python train.py --n_experts=256 --experts_per_token=6 --normalize_top_k=true --rope_theta=500000.0 --qk_norm=true --init_std_qkv=0.0213 --init_std_down=0.00377 --decay_fraction=0.894
Below are experts of layer 3 (counted from 0) of a mixture-of-experts language model. Rows are named gate (a neuron's input weights, with its number), up (a neuron's input weights, with its number), down (a neuron's output weights, with its number) and show model dimensions 0-47. Each number is 128 + 24 x the weight over its row's rms, rounded and kept within 0 to 255. Numbers have three digits each.
Before each expert's rows: a language model's description of what the expert responds to; "comes after" lists some tokens at least twice as common just before its tokens as in all text. This comes from a sample of Wikipedia text that the model never trained on. Tokens count by the router's weight.

# expert 33
Verbs like received, earned, went after a subject, country codes such as ITA or GBR in result lists, and emoji bytes.
comes after: " |", ";", ",", ":", " there", " There"
gate0:086157130153100129092125158140151121130116109120108127136139156141123117108144158102118137091135188158176108116098148121130172136138168140141094
up0:105093093132147130127132068118120158111131116141120128162117123106148138105134120075165132135119123099129122141150135119161164117130129135139129
down0:116140135105101128122173110112148138153055099126085081136152150099077137123156144145117127128139086167095126134146136099131110115176143168093128
gate1:137150123146085141096101137090169103130113156149141155137140105141102134116147145059123115129103146117162126114112120122185127156054146123140090
up1:142172154158120125159163140101132083133168143140127135126101133106183135105111141117123142115099141115076160112126092142068130172099094115144139
down1:145090130083091106148149140136133170119103146130053117101156157141135150143163086117154117128136103101122118110159105113115133137136121126147127
gate2:110174136141077151142125107174142154117098121138138126142128091169120134165154136162106141081168116136153106125124163121127135124140110146156133
up2:108165104183117111115124118117147126139174103156095080157110106151146142082099169101182097151140134122137131096161171087172107131123093108129086
down2:152146141111096174115147142105188111129138107103131131118148130079079097116134133130169083133122165133126141133118114103124090140143126125108134
gate3:102111160146093097176128117105127120117156172194114111114100153109094181140111167130153050148123124121150123110153114128126132100153128111089146
up3:143149177115095112158122146119130109117122127143080173139132130142116155109126124160142104108160132144151104162149128135121147116105107162135146
down3:118105138126132146154127124111114140135100129145171176121119078139162151149077124102133094121093132112079100149118121158132149120118099105121111
gate4:156158168083098125102144147072112116110093100117122127129162107141125107139105111093127126167122126128128132137096136121066139140115137116154130
up4:110179108131171134125106169127116148126129159084046099113104139126114089146114077154086140155135132149150123111143130129159106143107136138096130
down4:121093126138096169114137083125132099160156148122141147135091131132130129134098108124140140108144153132110119110141142162115124135123138178134140
gate5:159133147126119123077132138076105174118101158123143131133126098118128140183148125123094160109148153154130154126085132106140125139111106150155118
up5:163121119165133124124136146108161136160149128144143115106073088120117129115097154151116144101075106148127114113132156114151110141081138139153134
down5:124167152136093174158142156124130108115094147132143106148119155113136139149112114129115155117135113118125110078105122131134124185138124103166108
gate6:104141135148150143127136124109096128117108131099124066103122135126114085148122134140113075106145164145124116106107166084169089140150105134168142
up6:159163110088097128129139136134146130111114116117155121092108149155162122139143135165131156093122130102126122180131116107139123106115189152127126
down6:154147113099121128092114129107129154155138166120160127114136135150107118086154095103166125162139173135140120104088115130106133125146122171119145
gate7:131185092155095142134142198123174131126131104171122117141117137128140122142167145129089163111140162159142125141158146096123124123137122153121112
up7:140100129197120139179075126119139101122092113140121120122145123123134114162095132174107135162140163123135132116135133126137103107088083159170081
down7:145186089137116113098115125128115133156126102113138152141131110126136075170153155108150118111111181084107166128127111140123118136144101148112156
gate8:110132111167069120133144150162156147094091135123137101172154106160136142164152123133105153109108147145158133150145147107093170139132138145143160
up8:148078138104152146154134125154091121138177153156139156117182135101127137168132113115122130132122118123120154140106137092148122158126142077143124
down8:100152098126164081131136128115110142123083095137124180142139119121120131086187101135148142146108091084133136102129137118195128104104120065130120
gate9:108133111132090108106135144120121117068118139115153155132108141121097107121153165098119199144123128131161131122129136139154144097119141125143126
up9:114112125102120097122136108144114172107131143133141160128106135141153142160156145140186163155108138155137132126109151097123139111150115165116120
down9:138128126136114084156125155111132117113120132118116159121096137154179112114143143101145120173130106141109136138108129092130094106148122152139125

# expert 30
The piece uch in capitalized Much at sentence start, plus underscores, country names like China and Poland, and words like such, while.
comes after: ".", "s", "ix", "_", " this", "|"
gate0:151119146103132109093152097098157151130117132126122144110120136140156131115140151099166110123146134150122159124120139097130111128139130091163187
up0:146124149121151116139123118168108127143188118122111121134148137144156157128099080103133137122116166136140144136158194106113128098174125112112153
down0:166141113164118095115172085132126139135136125093120100178097170078154173053132109121152147123135087164117118151126144160112124112209115173155107
gate1:113125149119127136169162116147106156106109119131100105124142162145135136141131150105136162131110143139159094162131123085131139129135126130150105
up1:118121116145162142166113125086122124163141116143136113117127118101104112063111162100154117134072125123140114117123119107145159102129140080137160
down1:150094098135142152150104152098115153131116120123145138085163095089121132138106109135070148170140157154136154124102119127113115141108083145131089
gate2:105127124149118151121131148128167151103118148120124158127125137173120084134125149142097131112121126130148132117116123193105125138136153106132099
up2:143137124152101151122096107136124133087180141188138124118130142132119132128098127101134153139142134132112097144140137105154173151166113083175121
down2:082131137157129129138146142170113147128135164124145159159164133105128106181132138134147105121141139144130129145140121135148097117102115153128131
gate3:128123133175118088133149087140146114121109100145101137134159145142156121122120160145112111117148110086143107085091153150135163157149084116093125
up3:144129094149110128128123088122151120112122114113142085136127096143163145105155166120124109107123113110147109170095153105144166134140137134138084
down3:137155120126178150125148120108154107095145161132136161157134176118133133107107156118130119159107115146123156135097144071140121163143110145142119
gate4:139174182133134079098130135119116153094108145110156107082118106105123098113179159121108155140123113138094100187113118151129134165146088076129108
up4:104109183102095151103087083163154094133173116157133141120146123148147151137162164139144155127139130160159162164130153131105071157189111120107157
down4:105134124127131138089132112109136137120106135162112131159162142129121130147137091070099108092121170075135111142121088143120103126168122165149169
gate5:120115150143129108173139175074127075116089122112166130129174136117072132135133121100093154084072124123115162120112125129127139125092139148160100
up5:087071152123143084117175143113152170125140155125083080128128134113116097097119101134116139123135134126113090133109129137144159099162071102109106
down5:097122087086107133086146143143130173112090140138131139152129109140133101137181111145088120130121125127114145097149202087177139131160150097118097
gate6:117151170169111137145118158088175144085132177134151114132146103143103100110104163141113106142132159155151128177098132080124118161182125152149153
up6:140152149106123081132128098140132122129090182127146143122091128105192116097080128170119105115090111183119177151167134117118143140165100138118128
down6:134141111111106144187104174105122129111107125124124110169091149134124133140120108108125082144132106109114128123153133090132109116102156111170118
gate7:094142116127073110138076136136158119082124140087131134143140149092100129140128171122124142154134179165149116153120110133120132153112127117138139
up7:171123104143155144134129101126127134172092111098136114102100162143088182064128145089150154129132126131145119130105124136135113115132111106112130
down7:157091112093150114110129117086125084129071155127137102096121106141120106102101158138110163087138145093117114115142147107110104094116154090082171
gate8:122136157094104092086119167106169141123135139125134146094144103107125123116122168087091154121148177135148093102124101146154114167075136162117133
up8:104155114163179136142097137109138092114143122109096119154171123108149176154151108153184095101105116094140150139137188140139124089150105077142162
down8:115133184123156129122116128105145093145141138129146136087133083137104106132159130134072147137128151112121088097107135124127202100173112066126113
gate9:153129132144090099125146148088168110107110172150108118147149139110136175127125149124088051060154156132153086165147099162130143097089152125112139
up9:133141128150128097142166125115099049145149153136120140128149180164082143132148109131105117075115120131141133137135096180104144097103097135112108
down9:136138131109166152153162137091130137132132145141129140130119116148161115138123093133113161133155122143127110029135118139193109130101135171143108

# expert 24
The noun party in political or social senses, plus group nouns like company, province, band, and name-final pieces and closing parentheses.
comes after: " the", "|", " ", "===", " The", " ("
gate0:104082117146126110098103124145130139104137110145124127105105142091112131113093135140103177107154181123147106141119201142144095144126133092122119
up0:116130148114136122125103190164122115130147164095080153129159149120139089116163140154145118148085116113133112126125093070142186131092163076145150
down0:146130092161137158122118129118115151143101105135165122126128157106134123123166106120180109137171120135172134105145127123119099123099111121166122
gate1:113096132110161138127107144100122093100077133113138148172131119116117158121132115147102135112160126153145085127094138155161088105150159119123091
up1:127130130169097125162121110141114142158162115085108143138112116140135108091142134148142120140146097098127157162135122130105177151124104144100152
down1:162138096131110124130113118177126161139120137130136108155156142177135152160154098122165117099169108108093118130079102169093110127136114130118129
gate2:098167174133111079100124153120122099122121125121138105126104147124120142150096162122128126121147134109143069116079121147094121151094175141202125
up2:094132129103121135063117124137077115113120112121117130128147140149120109120133104138101129136139113160143132149118107160103131161143135160173111
down2:146151172138130129121122097118121109126083155179123115153073135120117126151138109101115109111098122131101164148117107141172153135122116145107127
gate3:107127142136121162125111115104134111109112170106120130109126145128082087127145174129110112116107156153152123126088091104122128146121148146139136
up3:140112128113140124124126110163131100160117160102115156134125112137108131139131104146124134107094118080089136160106099122105155100138148137102085
down3:155122104130163144117148107086134114127128141141161160085119100091094090182112130135103110085112162136112121130096167133111130142135101140178145
gate4:095103142099120128145130142122147077127114124112131085135121083148119113130142137087131157126154136157106159157105114136122153158138134110124149
up4:175135122156081161113106130101140143146144136156148123129141136149112130135103133139102107111133129113163105128116126110146127111100153115160108
down4:122128133135143116163083145121141096130156113138102143103112138099116117139092119147141109110111143108162103097110133161133109132146142102093112
gate5:120119116146104122165161127102142103129124170105172148120105136171111097152116153127136141162130115100141160164109123147181105140079133126139168
up5:125129107095141134107103166108113128166112114073158126153148123117181161110036112123094140128093118104122134098107103137116115111152156122100142
down5:097115162148135097129128104125106127098161086124145144107114102129144091117130152165163122113149123123116169079127148110100123143111064159173153
gate6:094134141122088125096099154094136122111106148077140109109136114075106125147139123139082175138136125131165103135104146147161109119134116148152140
up6:099155139136127082105097101085169145138113080178098115118117144159120104094119183126147094053146144151127114138142141124143164119088166101119138
down6:167078121161088109125127167125132136101134116109134114134163109114145123113135137118140113140091177109099071128120073123156115123144130125123153
gate7:148100083126162141105110131154120118095102136128105133120129140117089107146120147063142123133114128161124110125075088162124126109111150097098161
up7:104099157111142181088080111128148145118096115160133123098125162122136127109114173150142124125098145130132121156141142139102079133117122087194122
down7:147148129132105111123138129105121133126105114112092084090133134136123102092126145109116112139150126104096110169106121185129155132105156108133132
gate8:141138104119125142129125116120111162124123156095126135142125161100136106086121107136123123114156149102129076117090137116105100179111137158071114
up8:141124077123109129138106119155099128084107146090107147139153152133141088134143117152125143140138131117125161098156164136154108145158154126114170
down8:135109115121119140140098132152108114114119055113156162129130068095123138155128117127156140121133103094147138157163105146115088143130149145112159
gate9:146124120136117145087126104109133085091090126144130145157133085077140149136107122093128133113123163106184120110092135120156142132107108123126106
up9:116111102081118178158109151169132110132148087189135119103141140126139120113097166154149108112148100171108162124139149144123154132078168105162128
down9:131147123146137106133116144120089135114148107117169177153122126165101147143134125165135114135119122116098088131131141137133147118135123121138135

# expert 3
Indefinite articles a and an, especially in biographies about schooling and degrees, plus graduated, High, Primary, and units like mm, cm.
comes after: " =", " is", " as", " at", " of", " was"
gate0:151107113150113169134132131136143149122101107144078118157143138072125121154133146133095164127127127089129121144126147104171123126093080125119126
up0:131119138107073141144132120096126126111116099160133137154146099117135137157079185077075093095129124139079127123131131112112149151115096136078134
down0:138146115111153148172128115094158141117109126142109145146138111126108102101129103106126127141134117148151104130114089127124133144134105151125112
gate1:096116128165192111135092101146142163131137087120090147171142152122148134126144100130156073139179102139112112158115093154114157127150159100142116
up1:116119121157125111108102103154134126112136117077145095111117126137140124115147137168125141096091142166131132168089108143119167095108156083153111
down1:128123125114105115150162147102088115102158125161134150110133145133112113174087133132105132156117095123088089102109147168099137104146113132128144
gate2:112154092112145148091122113130130121119123130123128097160118143134152144149156126101088161115158121100126124114129151155164130146123136171126107
up2:166121125137124100138122121118106096139128141102130121123130139140089121103119128121151141148133155126145111134157104111119162142079143080104130
down2:116118141145099145125161104135153089135099095150151085147119126118135096086171148096126098098110157152108119079133134130127119133119127134126098
gate3:133125119110122095158098106113118145115127139157137151105088141156115133153098132121165126150108118114131146112136147136103085108134140121087130
up3:172121139139138125125168096194114097135160129100134140132127139132142107120105097119157128138148117127124124107106151141132087114124172140116130
down3:109118142101107098105129123128129110108101114107112172125124134119172145124144124137129123111127091149137122132131135126126100107117131151171151
gate4:129128123108129108125101161078089182130101088127116163091114125109175136205098129100093173120122126124150128102134129129137124152068156142137125
up4:139149144141110124097152074142135131140163156117108097173146102124086140090122170121106090105102152119093116150109114124137198101223135110104119
down4:135096126160101129104162150107114128131109149143115113105160119108121130136076146104100143143073192138082115172144144118095120147123133135182126
gate5:067121084102127093132118090110111141134112158114107078096114167101124160127113135154108163102088134107131104139109149103143155115141147097115166
up5:094150114175139115115167089114142086133143102125152161107098138126140132119186129153131093104119128115144121144117139124087136104127180139137099
down5:152104158137163125138091151113103122134147119133156112163126149150117132176134111085133091163095127119092171148118112105217145117133103156175127
gate6:143069155147148130113153145121185165110171121123145157126134144089116139119121128111114083143158114179097159142168116159171096127087121103181135
up6:154132124105141177156123096156138112091148111171087128138116170115128135160131127127144115135080139115128098096129158131138181100105156157144071
down6:139131141130133109126091141113146129129123132158127160120115092073146174164117097123109175136168151140099128145104153130127147176116179102108136
gate7:096167127140157124157150143136131155097147140139094084103131171169103120106158127126084093144141162135169135175098125117130135135147113120127133
up7:114106126136149114108161150115111119158109147091167123131164088102118150102099149136153156131158116131135120061102110134140155165151179148104149
down7:129133146110144143117134093121112103148121135126105082131120162114115112144141174111105130135159099142114126114129124163138135149103092153161126
gate8:117150146129138111124133135129096135104160115140173118134117107145145122099098127147148154131158107143092113181133139138112151132099153158103097
up8:150126136133163108102124080132146135143160127096115127097112090133121124119134149134115090102130111150142120136118086159092133148155134097160118
down8:151126125119092117160120132151143147116142115102161154137119129118116147182138109137167131147111124113142145118135126117098096119121133076109133
gate9:127195134113165134080127139175089093122146141112106162124171133089152127150153110159129139100119113087130141136153109147137163124128147123137150
up9:124147132105133149135140171130156146107142083144103116098144090138114133138141110086145123109111112146181143165108131124132168122160090179131115
down9:144135185114083131118078158147116122142078162107129083126081137112134138165144123138132105102109143125116125105122114146145156098120120117094120

# expert 48
Numbers in tables and football squad lists with FW or MF, the conjunction because, and some sentence-initial nouns.
comes after: " |", "|", "ix", "N", " is", " ft"
gate0:130174135127117159087126160134154090124117161129128081114118161108102108106122155128102140130132158151166101110090132132154140155128157140166160
up0:132099169193165097144116140160119141128142114105125111140122147153142128170108147112128131147145114091158139128129144120165089103146130112131154
down0:076152143112138148151126076136166178122130116078151151148167156129142117115100126106113149161128173149142113115122106154127096135123185147136160
gate1:104162151138105153095141181123141119125123120132164081112146107130104088138128139120109121110167153147174138130108157146164114139076093173153121
up1:120113118123149148097125183097166137103110106098112158161159138158130146140120137128161138129124166119128105156122137111123142161154150154159109
down1:143129139125139126133102131122152144124126101121148108109149136137153099164047118111137140140169110120111125134141136091105117112083120142159067
gate2:103152125191097120098102118099128133106120160112111090097153111098117092147174135139100139125136153152145098128105135117164129140144117097127142
up2:109137130148103149129110155126111101136099146127166107120127126072097075125107109132094144119114125146143156114122152107121135112093160104136135
down2:120076115116128084140077150137095103138154116161138090126139111100121141105148125135130112114122176131155124171127109122108147122134116095117108
gate3:103119131148066133115123138170154157163155127116062135139122104121140089122121147156140137122127136162153147151154191121144138141143132096110168
up3:146126090135151095113130141136164143097117116119154137103192146148131094160146116113084116159151096099174149081088139118138132108116093119142128
down3:151124138114180150105129103106122137142131173113103167119124136150139151126121121116100114128055156125155129089140152109194147162123132085170127
gate4:135143140119105137099119169153119114100117151119128139116118138135126140134139136125135145138102184132148105146086135096136095125111151096113104
up4:148152095112111091175082105095089153121118093073125122112120098160085093161079148121126155102154107142151111079077156136143105147171133143139122
down4:100129151116168122075123088131070146167092132140079174073100146109137118093078148132101128125127149141152099153151125152113113085153123119146124
gate5:130109099105107085061108138152160126122107146113098094128133134145140113122131146126102108116126152170109137161103132091122092103095140057157168
up5:134137111159143157098159144101152106133150151145117123156117143101132172146141117155106137123104149093075155134144174088156162087140177118133158
down5:091140085143122106100127161100104131132132170137134128124120134128123112123097129139155162114163112153131139137143141123110121129136141133110145
gate6:108086157123093160152108193122180102110143142148090120094183121092078104123132170106094106123091122164134125148114163125144163158116125122101127
up6:135106156096130143131141141113139116161151105145146121117103113129108113066115168102171180112137146119145141143112159130201078086119135103097074
down6:115130150113109146128136135109131151106100189106104106118164143125149125142115122128122102137141128111131048090102096137117115142112143175113129
gate7:142111191130149141117124090106128104190155098128141130153146142107087150099121133141112145100158153161120132086155139101191110130109112145118108
up7:071157104075147180168122106099124139116134122202117144179118101110115102128162151127114164125089120139082120129140083147157146129143121126133104
down7:152098143129066172149120153142166119096166154088106144080146143089143102141119159145162134126151134126121132104157142106145114128143132132162138
gate8:123112137119081128127098106094163133105137093133097156175109118165113117143160148102126138136110132136122140125141147168086131158088142123147140
up8:157105136086132127144155140106141097126121131086149133131152169108106112104131140137156097110121127140116094205125135143169126156054174111129114
down8:145115138163116084129118123130098119137106144114092094104101105130102084129144125154126118111164132093094126123085119138143148104128160164110119
gate9:118153157105106140154084150124117146124104158125100138109181111127096100120126135103113164074133166163187135156106171142155115177089137150155139
up9:132122128134124087113131112133130132086096132132137114103113084138113105123129089133120170105123128120133112126105124179101147169121090136128116
down9:117132117154097111125122098104131138128134139096114141121127149134166117125135115147137189071095128140135126070137089133181146123153115106142147

# expert 37
Possessive determiners his, their, its, her before nouns like own, first, career, plus verbs like provide and supply.
comes after: "'", " of", " in", " for", " with", " to"
gate0:139113172122149171125123133111116096126152173136101110100154152138094121159122113069098144103132168147154143129134145163143134137122153113159101
up0:125143115131115120089116178088109161118139153132108148132142124138123157151134151131161114121154132159108140179143148134132136200094105139158112
down0:129138077114104166138125159110120087144135115135072113154136132129115095129096140113117158143101110135086144146104144136108084111106110140125156
gate1:085130099161116113153133124114141148119130131104119111087127173130099135100145111127144150118127153118156104172110139102100106108154131142132122
up1:145122164135107116145114114142141096154131145125094157132120137173099138138113144110154101132102117145096149134156153147175099126132134108161143
down1:153161126140084157160105100135148192172123108101157156115124125101083149097136123101166080108158101134110093097127094161163117175147136136127122
gate2:127139148117126128135110135096163096143128149085141095114145123101113101123109186120126091131110163163132083142112141132170104151152145136160122
up2:105125093157156179150149122124106144154133148128157126117149067113140130091155158098119100102161105148140157154151130142171072132134114162154138
down2:139152139153152123103146141124129135134119088123180151144139067137115168138132147163139084127090064079159137141126106164084146100125124106098154
gate3:111128165136123144132154114101142145110158131174124171126133163164125108168123127117110098101149150105171114146141160167142138132111089175118096
up3:100151165166113122161140132129148128136134122092126134095112106114108143125163156135156153111130098102139126099104147101125135127148163138167160
down3:118141120112141117134123139155090146150089105137158150123087102098140156136134135141088130145098151118111177130110125122159099113119150104148134
gate4:123122097108150143105125120122122164102129131108153141139124081125151105113122151107130089137175133165136102133128136120145114138151139137126112
up4:131121165136146141136156131165098121146147106151134121098159148141155114105136140082114119173109135113116165105138161141139128157102099116149071
down4:165125074130109140112131114123114155142160106105085131096065177117131129124120132136152107134104112126135121101153082175148151145131126118132149
gate5:179164107126152116124141142137130187128135110121109143183124099113134107167120114126072140151112150138120095135130090165141107163114132155107134
up5:135176149100124141106117146144133124127113167094093112119112130113140098129115147126110107101104140132140106139114141157122155124146114116132137
down5:109172143101108145102131155159138130196153141075177116136109135095131121143160117148103124121165133122113146119127129112158074136128103096141139
gate6:128112108138157080127107164116123150169114116132130127096142159167086104113159115108126094138122158113134126145128085112135151159122148155096128
up6:145117148158139098120131096121105118137133122142099123116140115141093134098126098138143124146152146134108153129098106149107143152100130156118170
down6:088109131137109161164085125161158064122085126141148122139104132154109115119116109111129127092118111146124118152103133071122143150127093118103115
gate7:086140148151079143134140143144122124139107122107123087114133081155078137111089138088158110092145132159117113075084131117135152180153088115168119
up7:096158076114171131122142147145112095141110116142124128156156123109149114142105141144129114071113138146096093143118139163124117163124149137124069
down7:141125119141128124108166166097134153146175082097138129166118140140143147157172157151124135117134086134101117111160112119141146152153140119116111
gate8:101131063121127134143106146089122105105115146083148109150130117119113160157138126134130142165135141117098110149142124089136163118069124146157096
up8:136127097111170131133120106132150104131118103146124124189105159088143102106161129169110121135113139165114120112105132174118088135127125145139128
down8:114113144098114125144090140147093133140139094130125133129149158106141111111127108139152150154110118112099112118137140115134140133104169137100113
gate9:131136154144105135118092141119136185140109154141137118101141113176124142148150173137151129137156111127181116115112147147101106189106133134112146
up9:159121084127127138120119087135129069162151127158123129141077146118153132114081155103099117148112133131170107115135144111158113124105098110136093
down9:134106098154117121117143167136101108105129133123127152119122104092129119115154137140137120142110169120113160155177117120082192084149129122118173

# expert 22
Common nouns and pronouns like business, something, merchant, river, plus raw byte pieces of non-Latin script and slashes in dates.
comes after: ";", " and", " of", " a", " or", " as"
gate0:120147145135094132135106138113132106106158154113145142132157162143116146098153146124127152088116149107149111128135102083114154083096126097121103
up0:102100100118164125119131117138117087104126147105135121160128112111110152145132131168068094096091156133131150143157092124125143138095134152112192
down0:158127114143101141106125118110126116141098130121117142104138091099106133129134180103106094070115111131127101115112145140093147136162090066094146
gate1:110122117114126112120087119146169141117089156110095088102125111112136118108055094126114096149114142137112115133146137121148111126132114173137144
up1:096088127148142151140141130157091110140155144104148105094130119126112186092154103138113169115123123132135140139130107114142115091102136146119096
down1:113156078166143130164125068170132111134104108145094118139150137154112132128148089167129110118172135149127114162160155139165172081101153116108133
gate2:123138126138099061129118134107104104089125129108113138148146085138102116156148147141127122115134120109141141143070155166125136143171119116119145
up2:138133112085149139151147100106152118133131143087153117152130124139078117113117141110113164115151119138133145107135139157138145168070117139104112
down2:119080103150124128137105147138141128138123147127152123099128185122175153155118123124140144135160093109100119154129147164142137122150170102106131
gate3:164155090153102144136121107151145133162112130105120122123110104119122131121160171123109117122079124181130160117100122100131122149102132118117115
up3:104144107122114109147080150132112176144147142129129133126131149128137095155151109075131140136110125147131131134110153108183139124153100139128165
down3:133147145121094148091134120109158127139155149116129127176116115118108125142083142081161138088142088098167110087148106116164131108131123120093186
gate4:103141145156094098159124143111170139114119108146130142134150103107102094143113153131088151121156167130153125162103151148106084132147126156125115
up4:157135126127150119103127140117105167106110095108186118134150151129154160115106130105152135140146131133100123090128165105180167103127092134181147
down4:131098103141126116161112140143146151103123122119147162159153098128137137115130113153095112117126078114123099121087106134158130143159096160121147
gate5:138128118176105133126099154130141110103116135091172116123149141146172145141162110131125129110130150141183146140123146098108112157123075138125109
up5:130172096131131115121100105100171140140141150111115125118165130103126140120155110127125126184082151132090101110133089135117132080205149117119109
down5:120133089107153113123124128119094140079110188108159128115115102125082131122086109129161148114138120069150142112087113137160124121113127143136157
gate6:107131158172114083094086128106142134114101137110140117114153151118143132084112139105133139134117165174150111122119137149120154181083127119132089
up6:097168138177128119133148101122146088118147139108142125143131147171136148138159131098119160054099129142108129111128155116110112093099177157109106
down6:066119154125110090122118099155123114163123129132146100133146152076108150071128104154123139102130131140139089083160103133154124170109106108122170
gate7:127155090076096132136121155116152153118120114082159152084124142133087177121192131139150136142125130102150106098113083141110135131122117126111092
up7:147104113092113138111160119136145116141144119118145144108079144123118113121142131147119196114138179120125132109156150111126108139146122094101115
down7:113089147159137107077121173135134152124146174149178143125161166121129141098094127144105147163131111155147147076099129115111089141093141160093152
gate8:119095107158105106141109103130144085140134131144102084160139138157115103103198152140096171090152128114133135094132105157108115129125177084152115
up8:151138116062128160091123115119136146108120134142193139106149114156152179157099144160153128160118123136123113121145116057137130105148122133122149
down8:129150116135111088140117133104174143128067167134137091132137146111103161120138141151131118133142118094140110117091137133141119128143127132145083
gate9:165139136102142148117074152132154140123106142150126119139123159106098124119119144118110100155120166129145152089141135093187171144143139129093150
up9:113124110131094180149095116135109096184154140166098130126100110147122140093151077099151085157148120173129124155144107113095079118114119148096131
down9:142139111119164090181188102148124153147143127158136103149155137101121113122118138139128117165143124105104101152161097137147097152153143162110187

# expert 8
Day numbers and month names right after "on" in dates, such as on 4 September, On 18 August, plus word-piece endings.
comes after: " on", "On", " On", " along", " off", "See"
gate0:110144150144104151105159151104135147138159129152138160165144097158151082126151085094130102109122156145159134093151127100071078149120130126107119
up0:131112095139071133127155152149143117109094098140144114133157120115141146158153126129147129148137155097092131120114136107106135147128106126152066
down0:070105129147174129128102105172171172173141094131167096106103122147122180104126133142121109133083168142159155155136118108131106109127149140112136
gate1:114107156136108141122095144135139124123128162079110120121112123126175144118182101095172156127162128146128135095133127143130149162094123078168142
up1:160106081126143146142166115121119138141116108133082154127143086138162155125110118146102079127067125113100138154094140088147145116112162104097112
down1:118148111144146140097178136140073121167121124112166084113080151114156119093113078084131147096118130132087138161147136148096115108123121125146104
gate2:186148132091133151113127138152096115124143106134140162102173063116111139121103129176116131115163131139113091129127107122132075106103137143109099
up2:172060103170109152124117137120080138155089164121096160120171119173086143139136155158129123151140129112126097096134120107078116119122129119125116
down2:106115078118163128113158165123143122094116148106152104078133176125098154145162179128130129129133167123127124134096166110137109133151114158174167
gate3:108190142133112172135129147119141141146088133115151121135140129140136130104168163087125092145138175111128146118117134076154160106105118160108131
up3:089137152136110107140125089157115096123126111142114126147115146136168135078162172130088071079113126106130171122132160123109119116122120151124125
down3:168122110135123126117107113128156115157150067142111152130089151119091142141124151111109136170132123113172139095147123113150104102132116102147141
gate4:149160133112127123164100116116116085149108151144120139107096085159148098109148115112134105133130132114117149064111139136120127118098133067146102
up4:124174182087073124145116133118155128143105170114125142160106116126134129107133134129094113103144141132135111101146135157129154114126146133137168
down4:143142150132136139127085149111182118089133143102144146114099143120146103125113135104122076120120131137127096096132128142136109095102100133142107
gate5:143152167100146143101121134133112140144118115114113141075102134111124094104094102120130182108115128149107095118101140124135118162117117123109127
up5:167108114109166124112161150104093128145156114101148124082085092155142129141086098109108190118136118146137135132127135093143106123132160135149131
down5:182155131097145123100162123089085122124171133086118122120141109117114116153152097118161172121114117122129158138154148161138149159070184150103131
gate6:114102124113140134147109128169135097099141150119135115173111108136092126097162115084135094148109112086119108114155149081097095161120184138112140
up6:122147091150100100140162133081130144118117113150140126123117145125146171151103132148137151108156121137118098173114123149124168156138086105142138
down6:156159133092102114081089139096089137147125116139129119132109143101142121128126130103151197128192164077113100116116158149109129141131098092127130
gate7:111100089136103111150114127135111107114103166159155056154115166131149094116127121145140142143140123139104135105104145139135111153119130156155149
up7:147139139111175142104142111111144130110130115110160178114156086117081148135126111119116128091124136084126145126143133136146110102116181149122090
down7:096107110131133123138130110140167117168153137171106161130117127110112141096119166104128095122130152144129122167109105114096130143128133203151119
gate8:158131099138180115128103148118156128147145178109146120072115135124177076148128124120132157147149134095117145159102121123125086133139158114131120
up8:142116121105138107136117126112106153113151121115130137144090113111125133158144093085179159132126143110131130114132114106168132094132152169102139
down8:139089191176118067134117097139117136130119151130126125132160144084156152124121085168127117137182129127083122152112145130149130122144122084090115
gate9:141159140124138142128120148114082127112147141097095143158145103097120109104133096122135153127151126135138162097100148165146110065145122142100107
up9:166134137113118138104125130103124117151076110144151136124147172102154160109112133123147133103118126081147134134127122137127130146090120136088145
down9:069147075133133155103106136162159118167125130117122099079098097101130181147115140163130087123113118109118075120107128109130122135167103097147119